{
  "experts_per_token": 3,
  "moe_layers": [1, 2, 3, 4, 5, 6, 7, 8],
  "normalize_top_k": false,
  "balance_loss": 0.00275,
  "lr_router": 0.00165,
  "norm_eps": 1e-06,
  "lr": 0.0012,
  "beta1": 0.9,
  "steps": 8420
}
Below are experts of layer 2 (counted from 0) of a mixture-of-experts language model. Rows are named router (the router's row for the expert), up (a neuron's input weights, with its number) and show model dimensions 0-255. Each number is 200 + 30 x the weight over its row's rms, rounded and kept within 0 to 999.
After each expert's rows: "mostly gets" lists some tokens that are sent to it at least half of the time. This comes from a sample of Wikipedia text that the model never trained on.

# expert 4
router,208,228,168,144,147,250,221,233,208,168,138,218,232,191,209,194,162,211,224,165,155,225,219,250,246,198,220,197,188,126,163,216,190,160,159,224,203,181,264,245,210,182,213,247,175,155,233,199,230,163,189,137,198,224,163,256,215,213,218,251,188,183,198,207,174,242,198,228,198,233,192,187,135,193,198,203,223,226,168,172,210,191,203,159,212,200,233,179,245,195,216,215,212,241,243,162,226,185,227,151,172,213,161,168,258,201,192,258,200,230,184,210,199,214,202,187,164,194,192,214,238,203,272,218,215,195,173,159,236,215,158,173,203,211,219,185,150,197,237,147,171,186,171,209,158,213,217,184,201,183,200,254,163,254,210,215,210,212,191,238,227,211,170,204,222,220,208,152,197,201,199,194,192,178,253,186,179,292,144,203,247,188,146,192,171,210,175,206,205,157,168,241,149,215,223,241,154,158,226,114,188,153,205,203,247,199,173,196,210,203,197,212,144,220,201,186,222,174,219,189,199,184,206,198,204,159,190,242,199,232,209,219,201,174,237,213,195,223,168,248,198,231,142,197,178,251,212,239,203,164,154,216,180,202,170,203
up0,212,183,198,240,163,168,164,219,139,208,194,185,215,197,202,151,210,213,233,104,229,167,175,207,227,182,218,188,228,178,199,206,173,214,241,222,153,223,194,246,154,222,148,214,159,190,223,205,219,157,192,200,162,218,210,194,213,188,219,230,222,234,180,179,244,180,235,213,199,257,191,217,210,183,234,201,216,193,192,186,251,170,196,197,219,172,179,184,168,188,274,193,231,171,231,195,198,199,179,223,172,185,260,226,189,163,209,198,266,155,176,223,169,182,225,185,238,207,246,259,210,191,208,173,174,241,182,224,145,189,206,181,211,181,236,194,200,200,232,192,189,207,199,196,196,137,191,186,120,218,137,247,209,162,179,233,185,218,221,230,229,227,241,212,200,177,224,220,221,239,227,176,255,214,204,134,143,247,204,133,225,162,210,143,230,205,193,147,213,170,196,214,238,197,233,180,210,201,254,191,170,218,179,236,209,217,170,234,177,239,168,197,221,177,275,199,193,185,254,141,230,209,207,216,99,155,176,205,200,221,190,202,172,202,201,184,215,195,187,191,214,180,225,173,269,165,188,219,166,255,163,229,178,199,198,196
mostly gets: "- A", "- N", "| A", " \"P", " \"I", "- I"

# expert 28
router,231,234,224,175,174,236,201,221,248,247,191,204,232,198,209,276,211,191,201,229,216,266,221,180,200,154,202,212,161,171,155,213,262,202,225,188,209,234,216,169,223,221,225,189,151,202,196,140,215,212,228,144,218,175,214,202,219,216,148,165,182,130,256,209,194,242,171,180,197,188,193,196,194,192,157,229,158,197,142,220,193,159,167,139,157,140,233,203,228,185,157,192,164,240,186,200,222,187,161,226,176,246,158,182,208,205,181,215,192,240,140,136,238,221,249,215,222,148,183,171,209,188,164,212,229,208,157,166,187,198,141,191,192,203,200,180,127,238,147,188,204,215,165,222,154,239,210,226,216,170,208,245,196,211,213,163,195,148,210,230,216,204,189,198,238,191,188,171,195,228,193,211,160,235,223,180,222,206,228,211,202,166,160,211,182,170,190,207,197,192,173,180,190,179,156,189,166,247,220,195,242,172,196,197,210,170,188,187,228,213,168,224,189,194,204,222,184,204,229,180,161,160,184,146,250,217,221,235,235,205,231,231,155,236,190,205,178,224,234,246,206,127,165,158,138,238,212,183,237,156,232,238,232,214,154,225
up0,153,171,112,217,184,176,223,175,198,212,200,216,180,224,244,194,206,239,178,174,180,200,240,167,223,208,166,229,168,186,219,187,139,196,208,189,179,196,206,225,254,176,188,210,176,168,240,216,241,182,187,169,242,202,218,253,188,164,156,299,180,185,194,225,169,225,228,195,220,175,173,202,234,241,195,177,224,162,193,221,176,194,174,180,221,178,206,174,224,233,198,192,150,213,234,190,226,226,269,212,177,236,173,124,170,218,189,188,236,190,187,186,236,204,234,226,136,217,173,261,195,164,193,178,175,202,192,194,197,179,211,254,183,183,201,242,216,251,200,163,197,158,229,197,178,170,237,260,201,230,166,248,219,231,224,191,208,244,169,197,190,172,158,234,189,143,123,206,175,224,253,208,240,196,195,206,179,272,212,133,186,206,181,166,186,209,191,199,200,182,212,212,195,196,209,247,183,197,202,185,227,170,244,204,156,199,168,134,164,206,193,254,150,222,207,185,220,184,171,230,144,245,227,223,140,240,211,173,161,184,233,191,179,200,200,195,200,169,182,195,177,180,161,220,208,180,169,227,197,175,124,189,168,176,248,229
mostly gets: " | DF", "{", " $\\", " century", " | MF", "}{"

# expert 12
router,223,243,237,203,195,261,163,216,177,222,266,228,150,181,193,201,216,169,226,181,184,224,207,145,239,214,238,220,156,205,198,211,210,193,150,175,184,245,218,243,236,234,196,172,173,247,192,167,181,177,222,198,232,179,181,164,235,180,207,186,239,194,192,264,163,197,179,228,200,212,186,236,187,183,236,227,184,226,201,178,209,227,207,208,214,181,177,155,199,211,174,260,174,209,224,195,227,183,215,209,159,170,149,250,219,178,199,175,182,224,144,235,209,200,214,187,198,194,216,161,226,209,174,175,198,183,198,220,158,217,201,182,168,188,147,241,182,223,181,187,206,206,180,202,202,186,179,242,235,193,236,150,258,206,208,183,148,185,155,172,244,150,176,174,221,222,239,209,183,221,221,154,221,191,231,231,155,237,200,186,225,168,165,185,154,198,225,255,222,254,177,226,177,189,209,178,173,214,242,189,201,146,217,224,198,216,162,270,157,174,146,231,168,170,248,176,144,223,261,228,207,163,180,184,251,173,146,224,148,216,241,203,175,154,183,252,223,210,185,287,182,132,233,208,213,224,226,197,237,169,182,206,232,255,185,226
up0,248,165,201,255,182,209,230,231,229,197,188,221,196,183,198,210,179,234,222,185,178,237,262,248,140,259,142,225,230,206,221,206,206,196,215,201,229,171,252,215,234,168,226,193,228,224,201,197,210,198,210,175,255,195,203,232,199,255,202,244,207,218,198,167,237,215,205,136,210,213,154,224,185,232,212,199,185,184,150,176,147,216,176,212,144,227,203,198,213,155,187,207,231,218,178,128,181,205,212,223,169,291,195,185,213,210,249,245,166,221,174,205,175,206,174,182,192,209,182,189,228,151,228,189,206,225,196,142,222,206,160,142,220,190,204,246,191,193,175,209,215,232,242,187,183,203,185,246,213,185,182,247,171,210,202,169,204,199,212,254,154,242,186,204,165,255,188,150,212,213,153,181,195,203,208,170,211,238,212,210,138,232,193,182,233,159,173,211,200,179,113,187,148,182,201,197,165,152,176,257,187,166,181,242,211,196,210,181,206,201,203,115,208,303,189,221,239,215,185,198,207,189,204,237,246,257,216,213,191,241,154,190,236,219,170,162,195,224,196,152,155,193,182,180,208,215,197,225,173,177,191,234,200,162,227,186
mostly gets: "SA", "CC", "AS", "′", "-R", "LA"

# expert 72
router,171,188,246,204,210,219,190,191,162,174,231,242,186,205,136,202,206,177,280,222,241,205,248,153,161,166,248,196,196,196,216,176,238,168,200,144,189,259,237,221,205,175,233,169,174,159,243,181,196,185,212,199,185,204,264,149,251,165,199,214,214,169,227,221,214,227,225,207,211,221,189,166,144,137,205,247,238,168,218,170,239,204,149,178,209,179,175,221,194,231,156,205,183,219,184,220,183,209,182,189,171,186,190,188,188,210,197,206,199,191,112,212,212,195,190,229,233,197,203,190,224,235,182,245,166,162,148,213,216,253,197,172,187,210,179,239,183,191,255,226,182,168,202,170,215,222,183,201,235,168,190,207,268,188,169,227,168,199,209,250,237,170,173,208,260,219,167,198,183,189,277,179,156,213,241,208,169,226,165,149,228,197,166,203,178,260,229,210,162,214,215,226,199,222,197,168,189,210,255,199,192,150,282,203,222,140,179,206,161,160,152,225,232,189,208,155,171,193,202,198,231,149,166,230,201,146,191,222,162,230,174,238,193,239,197,228,244,148,218,207,212,177,197,170,185,213,194,225,225,156,221,215,204,231,217,216
up0,196,105,197,209,201,175,198,183,174,199,180,189,228,246,172,217,172,231,168,189,125,170,239,186,158,152,179,158,229,222,182,210,156,171,224,213,234,204,193,204,198,208,236,220,226,212,199,183,227,193,244,219,171,185,205,209,218,213,185,171,212,150,190,207,209,202,259,226,240,229,179,232,233,185,234,223,197,191,150,165,215,180,168,204,168,277,176,192,218,192,213,235,228,222,170,168,167,177,186,201,224,234,215,206,214,201,261,198,226,179,261,145,209,176,165,195,164,183,241,224,245,254,189,196,206,141,188,208,210,203,254,150,229,193,164,207,212,242,199,192,159,194,218,208,217,160,238,197,207,202,206,188,186,177,157,184,156,181,188,209,180,253,145,225,196,209,203,215,264,218,212,215,189,165,194,223,219,183,202,110,169,193,220,203,224,181,246,193,166,214,166,210,218,290,175,212,214,159,187,190,219,203,120,219,233,196,203,236,248,237,199,230,246,245,236,224,222,225,186,206,211,214,187,224,229,209,228,180,246,191,156,172,232,225,155,218,265,161,194,197,193,220,220,209,193,111,167,174,202,212,233,238,135,165,214,191
mostly gets: " it", " so", " but", " just", " there", " very"

# expert 67
router,178,202,234,161,169,208,214,186,160,209,245,234,207,170,218,203,224,213,257,197,188,185,214,228,184,226,170,208,180,182,242,251,187,206,268,247,211,217,218,197,214,179,183,214,204,164,205,208,247,225,180,182,205,186,222,219,226,246,232,206,172,169,218,178,238,234,220,165,241,160,156,156,161,230,177,216,178,191,201,146,210,254,178,199,225,214,242,247,175,207,211,192,191,196,232,142,246,198,204,263,172,220,152,237,227,253,246,241,190,222,186,188,167,169,202,204,168,216,220,179,179,197,220,208,229,250,158,216,217,162,153,162,182,179,261,291,191,213,231,182,180,157,243,212,213,211,230,195,223,230,169,210,192,267,181,175,227,198,232,243,210,184,170,265,206,222,189,220,199,162,234,246,182,218,232,202,199,220,217,225,156,157,177,206,205,183,175,149,183,180,186,211,221,200,214,174,200,166,182,180,175,189,198,162,201,205,247,170,207,219,223,241,233,231,150,179,253,185,211,163,216,209,196,228,239,249,157,169,220,178,170,238,258,212,202,168,144,173,245,168,154,170,164,189,239,243,170,244,196,184,230,204,189,160,285,180
up0,176,236,183,237,201,237,199,194,211,216,187,220,183,213,213,207,169,178,219,218,195,217,234,165,250,237,235,200,185,172,194,194,294,234,144,190,224,204,192,243,195,220,175,224,230,189,192,173,196,253,192,187,178,174,196,208,237,220,212,216,205,124,146,215,188,245,237,163,185,230,146,206,192,191,212,167,222,156,132,190,235,168,164,171,219,158,219,158,197,191,215,208,199,218,223,175,182,186,193,222,194,196,172,222,247,167,215,201,215,218,167,266,268,186,198,208,199,174,205,250,129,155,189,219,219,190,252,210,170,171,218,217,210,190,192,195,226,232,187,115,180,191,190,177,169,214,122,229,216,233,198,226,224,219,209,243,179,181,190,277,200,202,213,190,198,190,225,220,196,163,192,177,153,218,224,217,157,206,243,219,244,254,192,184,181,124,255,192,207,178,197,231,199,267,226,254,184,210,198,189,182,198,226,225,230,221,229,146,226,144,204,194,188,171,202,260,215,212,229,226,196,219,216,188,260,191,218,184,221,173,205,179,245,208,193,194,203,247,147,207,211,201,176,179,213,163,245,254,173,200,125,213,144,256,202,219
mostly gets: " up", " into", " over", " on ", " against", " out"

# expert 64
router,260,232,199,203,152,248,187,158,206,224,142,213,196,149,194,154,217,191,217,182,168,190,173,209,191,241,186,156,167,165,240,208,163,188,189,197,174,224,242,167,208,201,223,211,173,146,213,174,212,220,211,221,200,223,191,221,157,188,222,243,185,225,228,198,218,203,203,138,195,171,236,169,207,240,173,223,179,220,233,181,230,203,198,218,153,134,216,173,269,208,189,209,199,264,238,241,217,184,165,252,170,192,201,243,212,215,170,228,166,206,188,202,239,191,194,232,220,218,175,207,200,161,165,176,251,186,163,224,160,223,145,210,214,186,217,175,177,216,214,192,179,224,175,180,146,174,188,214,256,168,222,198,181,171,240,200,181,150,170,185,180,169,187,196,213,209,200,195,170,191,137,187,173,266,209,187,121,181,201,226,199,223,167,250,227,142,133,201,245,174,181,209,224,175,204,169,191,210,152,162,252,216,238,216,161,246,237,221,174,219,236,195,200,234,178,204,213,200,213,173,235,193,212,229,182,194,282,267,248,180,199,207,196,186,236,217,151,180,202,192,181,209,200,219,199,262,248,158,184,280,207,245,195,147,235,203
up0,185,175,222,195,256,184,201,218,186,148,237,198,263,251,163,185,159,196,212,190,284,217,206,126,201,190,204,238,209,196,189,194,258,196,165,206,210,199,139,194,186,188,193,123,211,200,214,185,167,222,160,186,202,217,207,143,228,227,180,194,210,203,189,186,224,142,203,229,186,254,163,200,216,135,176,204,207,228,174,159,196,219,175,200,230,205,175,229,196,214,183,226,200,188,185,213,177,195,166,199,208,206,204,222,180,220,292,156,202,132,247,216,179,177,142,141,222,151,232,195,237,223,219,212,195,219,238,146,224,162,199,223,176,178,170,234,211,172,197,229,191,213,235,170,198,181,189,193,236,201,192,210,248,140,191,242,158,181,210,245,160,190,210,181,195,198,195,183,157,196,214,171,188,237,221,160,218,191,212,211,239,270,233,216,165,256,275,172,219,259,179,241,195,195,178,155,203,228,212,174,146,198,202,230,210,195,200,148,297,170,226,189,239,187,238,201,198,198,149,205,224,240,183,209,172,175,192,197,175,196,165,197,235,207,170,181,266,173,194,191,164,235,203,204,182,164,185,251,219,180,200,228,225,209,217,231
mostly gets: " form", " re", " en", " inter", " trans", " use"